{"hidden_size": 192, "d_shared_expert": 0, "normalize_top_k": true, "balance_loss": 0.018, "balance_bias": false, "lr_router": 0.000526, "learning_rate": 0.00489, "beta1": 0.95, "beta2": 0.98, "batch_tokens": [32768, 65536, 98304], "max_steps": 8563}
Below are experts of layer 4 (counted from 0) of a mixture-of-experts language model. Rows are named router (the router's row for the expert), gate (a neuron's input weights, with its number), up (a neuron's input weights, with its number) and show model dimensions 0-191. Each number is 128 + 24 x the weight over its row's rms, rounded and kept within 0 to 255. Numbers have three digits each.
Before each expert's rows: "gets" lists some tokens that make up at least twice as much of what it gets as of all text. This comes from a sample of Wikipedia text that the model never trained on. Tokens count by the router's weight.

# expert 148
gets: " 3", " 1", " 4", " 2", " 5", " 6"
router:082144125113126158109122147163137152112155130096119135144148138141133127154095121103114129142088158120169091144137104175113153146128071134145118101137108117144139147146117110153129161095119122122166120099118140151162086120136139124073151082140115087131134121103100101134146137099166137113116153079121131121120109103123106125062145132111073141128170138152105139137099152136048147119142137113108117154105141085112114161167170117110143117140139105153130113102105109177121118140157177179143130130129135121147118110150151148102117128135135150134086101085157138160155151157099142111
gate0:151144163122136115139128155116121117143102107129130095145154135132108131132141180142130167129141140114149147136123164090150090096124078114109147134079119145126155168121147146096136124120126120124163115077173126109100115127139159145131128158091158126144133139173169136140143172136127069122133128148145077129115182090113169164120117106149136147100101139139070099112121125110127122157090129147152123133153130154116073144100111118133111100143134112097131109187169121132124142136154129138102126151118217111117111176130142121113085091120104134115082151133110102148147129111110121130
up0:148134144097081106157110133132149117102137130153074109134107148094092091149115173152109124118122148126158131146175087192112159112133141135146105119132136118131148150069161154115138123159120120137135113144165123107141104075096125130107100097127094118147097170172161146192121103115129130159106137151137133112135136123093121143137143122167118135114134122087123117152123153124116102167143099117137098092154140084093113087127148058113140113133156135069134127143132123163171139111152130151143129155117143114083088142166117160132103144140123115082130110123130107136138127113139098130

# expert 93
gets: "ight", "th", "est", " h", " right", " second"
router:135132126118155160071145153165088112125089130172091174109112135091120171123140133132139106105165128121086106131170139148144117095149115129136110129111089132119118102088126109111104146118140160095128153123152164121092152092121162172163144074120117114146122155119170119102132136082122110136152128104087129123117132128100134152128094115098110159153137121088157113130130128125158168092163148169120120085114129117160154089134112170130106099179093113151115110104084111117119133138085140107098112114125137093166177149149154141135124136148138086113118163151143151149122114119143141124
gate0:113084120183155162120115127140129145135119090105084133134110097117083129109118101065149148090138104119136120151129166124149137131157079153090139115150121171160123130110121141110134117130154147125106138117107120098133136144100097140104166119116149106114114136100179114137132166149109145149103159160088132133102145146143105124136096135137155142140159093102108145123107133155120160140170142142131150142168146166092128149153119143172141137121111128157110082098146124099172121153124133123154140151142152142122069195134177061095105119106134108093138120132134138098113110131133153096
up0:143143127096107102135134158103102115150155133151160122138133121151161127155137141178114102159106175132124120124132091163128101129120146103148116158152154094102137122154130141147128136153097118141167125140154171154101113118121156123134108105139140118132133144159088127120130104106125117111163115089175106147164115134113129137122138126105105140093111166168149145127135125124121091102080083084132094110101134085181130117090151112090119127138146128123148186147110121165118103118109116137107088117120091118104185080119079173151141147164141149150159139136160098159152168158115115164

# expert 54
gets: ".5", ".0", ".4", ".1", ".2", ".3"
router:102148161131136133154126146114144157125140148144154126103138120153096127163121116155094146124092134155144108118154077158118098121125108142089099115133077127163109120163104111130133114127154147123131144113109103119145110095099146142148152093155103086180131111109130112092141167163174150105157099130083149108165124130122090140137152132105113099151093141097157125152150137159091123143137128108112105159099110111127126140142153108088143098159138111169092119092114153160164116136101158154148101133108120187126156120129107165123098079174166088150121149083145129142140091114110107129
gate0:103121127177174109132135157137152132168151144112123110159109101133101112152122102138148142124109096175138153132107106112154126116095155151081148119121116170179129132079129116140168092154128107126129141089138121119145096143121120114122133119116125136123119098077145128157143161154141078144129092105129101103142148143091087112147148074119162141114155082104114168115126099110077136134133133100144132172095089143160123152122144152074172067152153140122140141151141158096121129134127131125142125140158131142084118128099162134105117129099123107092106114091159132129145138160141123178
up0:121119107090110151126137091128153162095089099144140134112131116110150143112130145114117110145127160111102137120130144125094166126146104078177111144124128112085149131130133134129089160136130149133082104129123096135132185122139129146136122157133118127144141156143119124114118104109104158093129171150156141165102129141164160141112085187166084152156108165165121086126129133173159114130121138156113102100160188109113126084155112122177132157128087094126124126097112115147142124130128145140106148108118131137136114121164103104146143124120141168158167159175077126106109134122085176098

# expert 103
gets: " ", " 0", "%", "0", " 1", " other"
router:089122089137115124103112148138128114124115092121169128131131165085114183139116166164100181093103138133142124136139098139107136114101112142143116112132123126098135134160098121149152145098159116169119156115126119104085143119146149194137193099130152131143146123130106087154084139136132113093131091113129121122149119091113114118114144096120075107134114110110145113171159132126127151053129092116109148092099128103120090082131161124131126084098120091171124109085101134132125116154127133131136106135110133117095120108126096153136130165113170155152129140101178159113154114111116118127
gate0:135143098116140107121089108160116164091105106132108104146155113156186135144140149117117121121116128194123141152107136145081131078148133109107121143113114155126142173136129123143093151119161154136106101149162145133140174073124154155079109088146106119112146123124117117133081085118156137128079119127113167136109150106113147092185139136134168157140102163120130128137125107125137098105134150092123107151149126129085167140121129115143150184119097132159138105134153152112130149124068084149126126130094152135121147102145102137169161174124127132145124101133113119160099091127152105138
up0:116120080082163083126116126135149151131090157117115075137102141170189117136151117127117157092099090148111150143138114110136079112172145108112147153137105162100124133122092099131139139120112124147132118142141137181149136125121142157105126109114138120126134146079102137113103127116153157132098140122140098136080092157124139091117163152139150106151126177157105183107111125108156105108126157140123119138163117094131105138154167116141142151106060175171090127115145117151135147119081100131104140122099138120117130071115122119109095153113127151175103122121138119117111137120162122155

# expert 181
gets: "all", "port", " H", " all", " South", "ll"
router:128140139107086115132139137123152106137155134143107075120144123148117160124140172148152166109110160088101116145129132127074149168157125139130177113138172132146132148127136123132097161132131111117133131123142139153120172181131136175135144165086153097110141164100150100142103123112140181133143131149125107158140124070137141139154099144120156089093133154111140130100125142088132185134159106141100118106111153131135131085116104176128108110135123149129112099143122181120107103101121084124110114141154111107164139156102161167138095132128102082143152143144135144084088157148087133120
gate0:135160138158110116116150139102134127089144126144107135162130131132109103142107115075106109120116133112179153120104135161139120196112105133083150064133166135138169127156093095100128137098146118137116187107140109150104106116126139152105115121119143127098146136112147146163122093128112126168098150114148107115117146107159125152120106137132114149112151115122159149118139103139089125109117125154119088137187098126122113146166136133132173113107102158134127142199151190118102130128130129148139132152130089181156111120114111154157111132081120083147127099090129123115157156066124135124
up0:089094150132095102149126104128124123129137116158125112134163150150125091169163104134109106136111109106142088099106101134150141205167130116109146096124130123121150138124138157120181118149146113099110111116142105139136112116180099153135147087127173122106139142132131181175154087116099158132098131106142080149079142130168107157130146104141091141118104124127180147138151114118086167135128157118111077085149153125096095118130125114152138122128081119126102156113130097151082157123148127100154116135117122102145132144131143136137125127066147103138136109112109142108148112079129159117